From a checkpoint of a small mixture-of-experts model trained on Wikipedia: 37.2M parameters, a shared expert of 192 neurons.
Below are experts of layer 6 (counted from 0) of a mixture-of-experts language model. Rows are named router (the router's row for the expert), up (a neuron's input weights, with its number) and show model dimensions 80-159. Each number is 128 + 24 x the weight over its row's rms, rounded and kept within 0 to 255. Numbers have three digits each.
After each expert's rows: "gets" lists some tokens that make up at least twice as much of what it gets as of all text. This comes from a sample of Wikipedia text that the model never trained on. Tokens count by the router's weight.

# expert 36
router:164111129140157120158133084139111150121156130120130089149124142135108121109153112132125158131147144106099141125094136130125098140113128119145089134159116136167148148095097128109123112120157096123137089121082146137106128145135107189122159188
up0:144162098121130110130109109153162118069130151112161121161103133100128136155115130117086136094126097150097136162132147118113111131112191108099137138100159136141113125112101117150129103135117119122120111117157109139136105103136120131115107184
up1:103135134124103153121132077149144183115113126137156100130134123090186122163142119130164124145125147152174101114090130124112100155127140159125121130150127150169116140103118111184122159133130095105109113119085135116093131160134126141090132108
gets: "t", "it", "at", "v", "et", "p"

# expert 10
router:147094101112153124143141098141114123114163155081149106144097154132132124093093095112165142151090143116103159105076131104150112147107095116164106096145104113156158114098101100095148091108142103099160106145104100126149119155163111149156163147
up0:146133111125085116089137114116125148095135146158107089149095108126106097114116139116161187142133186109091141113124135112172130156129114157111128085150093092171127122113138129120146069142129126114078139100134125141115161149142103119151131149
up1:142140088129118128123164146154178125140118101077121139172122129095123154096173135108150121116127144124118126107142101124094120138113149120113140160096153146168146115152119086115102143150105106148112127177147129145083152168144086130171127138
gets: " |", " has", " have", " had", " Al", " –"

# expert 40
router:137085088108134118120156087129120129117157138113148156163091142137123105078103127117134181165099124116106158087112160099122109161097083126161110107167112132157152108112093095106156094130154114106125093142088119103130127153166114158147162143
up0:125128123082098154132155119117112160132142143162136102114160133131130089110123131099128187175129147137097098110134162117162105128115158138095127127134130101147089130129147149163100144124101154144063134143117062089091137152161070155112099159
up1:112087099160137113129106145127113127150150117152119186166140151088098137093071135103100135158141050077092126109116148125130115159122144159117126131149079169145127112143096145099150114157125180137127127152110096122115124135131112143118124134
gets: ",", " after", " that", "),", " when", " where"

# expert 3
router:159120102129138100146165084148096145113134162114119132179117168126106117105101102116150139138113123110103143094116121104161092133111136083153093121141090133161121113085095120141146115148140092119116101137099090122137132160122088129137172142
up0:125111147108121099132168131112146116118124097180130155141159098135136127153111119089116113141121155148107124109171129149077097119119117116173133156108122106149167119122097054127204145136122121115117116095167146138108157133130107143148124065
up1:134100081127112147120092090113111130145119156137073137101108152145154119125115146113129113115111080117131163135076125130157081083099091115104112119119147110141100102111097117123147105102133083075127115130137120122127146116144146150149127151
gets: "al", "ic", "ical", "ial", "ary", "ive"

# expert 46
router:146120097113155105128156097124111178094178171103163115166103158134093104112126109118137148154102112096090149127125168123155086163108093117140108103147087110160146089092102098089130141106129094103127102124114090134128140156152121119129144166
up0:125138140104085154110162116124133123149139112085095114134147126147150092119114126155117114098157081095087132118155132127143155099137123141140120134148147139131127137116116131081136133103137138127169137121160072117128119123131152080108190128
up1:124129162101143120127125137157129122167147121151095145170150126082160147132116163101154190111123124144136130147126131092103119131121183128147124124113126114161133104133107118143091152113125163145118094145143153098130120161111166175142122124
gets: " ", " $", " £", " fif", " ", " six"

# expert 53
router:125128128147137139139137123144131117140158173122115098140112168124109092103122108097143130172096100132135164115133161093130099142120125086166128098148124131127184147119090140116181088133156117108133086134104139147134129139125050136116163135
up0:087109104112134129107147169174186120110143145106138102151107168157084126135092150118127135139115101136117121098131161114107085114154147052116136138126129128088130115123141133111129100187111121137106115134142132126115145081106078117117123152
up1:127138133100114138116148116126142110134126143085112127173087153154109139116094180137142130127130073164129070117114176110143107150154137125115101072147108115127167098105119110183125125109123109126151134102116142115125174149119140154133103108
gets: "b", "d", "D", ".", "-d", "ab"

# expert 13
router:154114129111164090149149111118118130142168155105156091149151140142143119114119118107160157150096141089123158075118150079138070139100099121138087136169102113143155108094114104087121119123148128103146074157145137137123122165162137133130160144
up0:133101136096150124170151127125144123132155146126119131113149103127083100126157096148159131130055114118131162093111115125088097150142137147132138153163125122132120068125147150084100114129130127098127083160139122143126148119120137132081153124
up1:111143123150144163123124140141138048135167160075117092117100116126150117115107133124126114122161152110149140083097136089135090111118129114150150154165133093142130078118124156159114108096106139119133152136148158122117094104154152096118136164
gets: "i", "a", "o", "u", "ia", "ai"

# expert 43
router:126111127107121089136142098154124137138161124102161103136109163142103094127138106064115132139093130090109145133112173130152132184089109120127121113176087136147175115102135099136177125136165100090157109147122120133118145123134095128131166156
up85:100115097141103152104140111149105116154149105145106129106174131120159104148163133125134156130121142111102122129130130075133120140126103125146117093123142159125154146111145093141115139132147111118083122164143128108127131081148154152131164206
up86:092118100133137136132134172100135125161114125133175154118161125117130140124150137098093129123115177108115136136098157131129115129089147120116139171173103123133139126141145136093176104177143131150098085096121106128127107148165183126161131160
gets: "-", " ", "–", " to", "/", "-S"

# expert 44
router:141093123141147123125183111093139151112163117094142086121140157172105123125120103126121147143115135109086153115121154106156102175099121123099073125143125126135165082123093128076139115103120110123153117139102099141133138141128083135172164130
up0:156114101116116108099117064091105120166128119138082090104163104126114095121129130167116149130117116112093140117081135102121149154109136112117117161140175138111193138127134136089101137121094122175135174118125129168125146132116103108128076147
up1:140145118104118128145146105128150134103114114139093133161139121107104132141114111121121150145167144139075119148139132104110146164136122150162107140135129147111155103154128186135117118167095177091165126167143150125107153098153098104148164133
gets: "e", "ol", "el", "on", "en", "il"

# expert 31
router:144097101124153122141137099138117128111159153082151117151094152128139125092091098109164140151094138117102161107072132100146109144105091114166108096144105116157155112098101100094151098106137105096159105143106103127149118155153111151153161146
up0:095150106117105122177155119112111114110134188112119116111103138136139137179087116094126147142139154098147145104075107153121147132117138095143092081162153104151109133111177090115084159115121165167113138146137103089101128128148124113116109093
up1:140112087115098113189111116133103138113113142123110093103124153138152129128147090139110156125090135141161139126133141143129111120138099100124129164146129126206139109083083091186094124153138127133119115117114112144121157177123147160156123140
gets: " the", " not", " all", "ing", " have", " these"

# expert 1
router:157116124125136109133154089130116145118132158111137156129115153123113142077070123100140151134103111114119152099130148121142115129102129122157124120165127137136135122114116093131135135122148102116163089139124135119154118152170071120143138137
up0:169133137112082152139132155142105097142116128146167169116123145100114146118134148145147100135122129080090129091143118178112122129160142119098159124132153162103105124103126089137138134113126128143093076124107141056132134153142112124097145115
up1:130171157120134116143137116122144140121124133119124144156120112104129131148107136133147158101168119139114162114085141124122150129146108171098171151129132105153130142087135133117127126117112107081133133137144154079170155110117147074154145149
gets: " his", "'s", " her", " their", " a", " him"

# expert 29
router:137122093129138122147176119126136192093129136100123112141137156128141128087112109100145136145131133094105144128122141076187108124132150098141098142152069124169125146094111106104155133155159090114131111180076120138137132131126102108131143130
up0:145112124159116162139132142135126152142168090123128107154158154103152078100136087134124117129130153137095154148155155127138104116132112171114108137113128130183110133126142127115117122129119107085163122130162087103078106132097144133178124117
up1:138142110148129133136159128140090105107131137152157120140160228103117164106165128133117137157102126132137134103108114143134106165162190104117130115177131186119163125124165144127114119130100131169126128156125131103140121118082101109144153133
gets: "id", "us", "am", "is", "os", "ic"

# expert 21
router:159090115133163091152152107137144129119147134094145154139118142101102127115093095132150144134118125118107159113090132124168112140115114119159100110169114133175141133139116095137122116104179128073142122162109088130130119150142074147148172144
up0:126153104170171079101121102162178159176094146091132109124127140113149149133124079170147141122125113144150096126142128116136100115101140099142107134123108126151118089143128105152085143153158117108150119132109098098124114143145110077145112160
up1:121136119131142095119110150093116095131146140170150146127129153125105115143150128148124118114128123131113129157150129139150122162168132108170146133103072099153146109166138166130146117129168085094109123135135104131124148149089103168154127151
gets: " I", " \"", " he", " it", " they", "I"

# expert 28
router:171123092107138098163131103131134136096145133053127123127115131146135148115126119131145180129113130129122185073112149113146115140098114128153111113153121101151164135073102095098172106115145058108148104149123090107120105159149117136129150126
up0:093130137113148075160078167162104131133103086140133117111149115119163131133161100144131155091130134135136108080082110143103139127125122139097115150101109122123114117083069076112149093128130141123126109155126101119157111141184082127104116142
up1:125124145122140078078139130157123121105117144082132140144161109144137172100117146131144127116137117099111123146095111157125130103094108133116158131119149133152125133123149099133112121086157078121162134096131156130114121154109107150114156140
gets: "0", "1", "2", "5", "3", "7"

# expert 23
router:148118139125141070114136101099120148124153156104150132156125165131095134142118101101168167175097106094124135136115119108152144148118121132148117142170067125164120110084128121139138139156165100096133099150091116147145107152124055169152156115
up0:118121094103118096138147090121098118142133147126174138155131100067096114127098123109139124135111101105112142167167098145125174167128146135146121118116144125111098139124156123110140140169096119123132105130099127176138115151124105101149142126
up1:156085145118091098134157087107168120111131143139145163127091170170174137153167122080112178171127127121135120114101137138146125142113110151145164137108141142122121143129156121165139111155131155129090103131124126128116122185128120149132147126
gets: " he", " He", "er", " who", " she", "he"

# expert 30
router:164119101107149120154148113150126125118171132106140131147125137115153107097110097120130161153113113114101170104137107100162113135113136118133127103192111132159173120135104092124162087090130096114121097152111127138103132128126111153165135170
up0:137119098138122104190119167126149126109120121168146114172160112098148145120146130102172135110137112092106144128112113191112098159126140087151119094111098123134128126155170118158147181104108092179129124153093092121085135095088144146135118168
up1:132135133144110126155108108082092165147128078097104113125089126120123131106122102138112130112108077144134151132154106172132111138099079100164159162097141109121128147123105109121133154050102152102099141130132112106102096139111133120134157084
gets: " of", " |", ";", " in", " for", " from"

# expert 62
router:139116086104123104129151113129081121067134130116151127167137130111079101117116117104128194171115120087102154116120170093127067180118090084122116128124085118143146115101129074093140122124132131106168108150101096138149100161127126122135151183
up0:145141137112151111117117151141141105114093139115096151144126148113132092127207137088108146149125173120099112149167150134134094128168123118151119130106121149100170142098131113098145131120151138116123127137132112120103111148108116127142118139
up1:110139123116173137097153113124090096130127099080093138108102090186112136131125116109131132125107106115123134198123186122148134128118146109155124144121154091135115092091097102164144124162086129127125114178118109140139129113141149142124160090
gets: " ", ",", "19", "20", "18", "°N"

# expert 20
router:146097103118154124145135097141116122116159153080149106145094152124133124090085096112166139150098135114102159106076135105152111148108089117168111093147105124155155112096100101092149093126136104097156108143104104118147121154163110151156162149
up0:132122066097116131124144163128112127136122134116116078153113170150121152121153100052121141132132152103102147128120152100174121132107118080145102072134143144097112141093128120116130107134105126100152097159137131124127099146122141114137133188
up1:119104096092115101121108137101098161124160136144126143119099142148102146122088116170130158120127134107094168125148118143087078132149104096131106121132146088141173139084054145170135156128094116125142098173108104142110154141138172147123126111
gets: " the", " (", " \"", " and", " The", " have"

# expert 7
router:133076102122152131156127115148092119100136122116130146143123136139108101127077114097122144147102119119087165071091125095141106136099108112128107136142118143132163103110116088132144114127136127114128121140114119130155135150123111112122151174
up0:126130107119121161137093081149111161078166182158112104107131147124143143155140101124126125173108103105088121095118121081122087176089189124100127164113153188133117114141126108109129144122121154180120140138107133115117155134161165094145153146
up1:141132119137152113151132064093109145120098160125106163146149147122118109115142160096126111064126117183133147071138107098126139160137116129132106128175154140184141114122135145129128122106077105166087148111100131074138126119140093104157129135
gets: "2", "10", "6", "1", "12", "20"

# expert 55
router:132123105133145112137150108146111119114134145062133119150112139105139115096114116111154171172096115094100168093137124108169114139111104105151108109139108134146135086089088091128143097115132087112142109117140127156111097150125119132143173178
up0:128135104110121145152115120111137098137141109154094144152186124104157122088128145122128124094099122128156106097156107112155122139137115128092083123125088168149146108133150156145128075057119087130115096111135149190122127114119119129119155150
up1:146152150147084098130134119159165126112127134133122085147114135100164102080161117098139160148118099091149140069135126133118134149118101156112139152113153126114120141098107135128149118101083084137089110107127135110141118176167115092131152139
gets: " ", "0", "1", "2", "4", "3"

# expert 8
router:148115097130151102129138095113112132126186147078129103159137148136122097119095103078157161140112137077117158092098153093140089132111085111133095121154122115156147094114073087135154059099130114117139097145142103126114129157128127135156135131
up0:162117136139116118129149148117095146095136088152095143133162145160164134108085106132151104159150145079119106100120142097097106122099133140171120147126086083114101082147198043152163145116103112138143123158160137147113119117131134167120154094
up1:138179099094165116129127116147100134167109121131140138179131135092117145109127130097136078118139152118160143117083129135134094136144119114157145102087156156125169140086159141106167143147136148132114117095115145096126162122129139190122149096
gets: " by", " with", " of", " for", " to", " on"

# expert 37
router:132092097110147124131193125095099133093150157097123152120122123133123134129103097102127139143079131105107137107111124114162081134085086093172118128151122137152150126090128113131133127126143095086102115123110119109090137152121118133177152152
up0:126107080157158097096122151087128092092134124120135107129101104136148117138092163140099122158124125095107126123084154091159149156158113151139124144154107149139119149103166132160113132127109112130130127105110124100086117168103149153171105132
up1:095130113099099108122187151111103123108135126135128115122127119160111165116109131108160152137147109097158113168110097107106123126135103121140164128120136151113174141105178173091124149146127121112148137110114120113148105146118118097118149131
gets: " de", "é", "19", " Le", " De", " of"

# expert 38
router:162099099142157128164130102139100155082161149087141121141107178151113125125113127111151132146086103137105166123125133096141101142109103124170094105169112107147174120117111097120137100118140099095152115151108088110156129143146100133136177130
up0:132106130127139128105140131134136134167156134080129101138152121163172140126120130150128123151122164115117096123116131102130146128124148138141102064133135089103163127082143126141135116114151129114085126096122173131147105112141107122138163095
up1:129136115121096125109119135115096115138124134139121135145132111163117144116122150127116142098142111132130134131156117100115147107138109098127128141096088135148154092124146117113104148160154125078099127121157133119110131141174126096132140105
gets: "1", "2", "3", "4", "5", "20"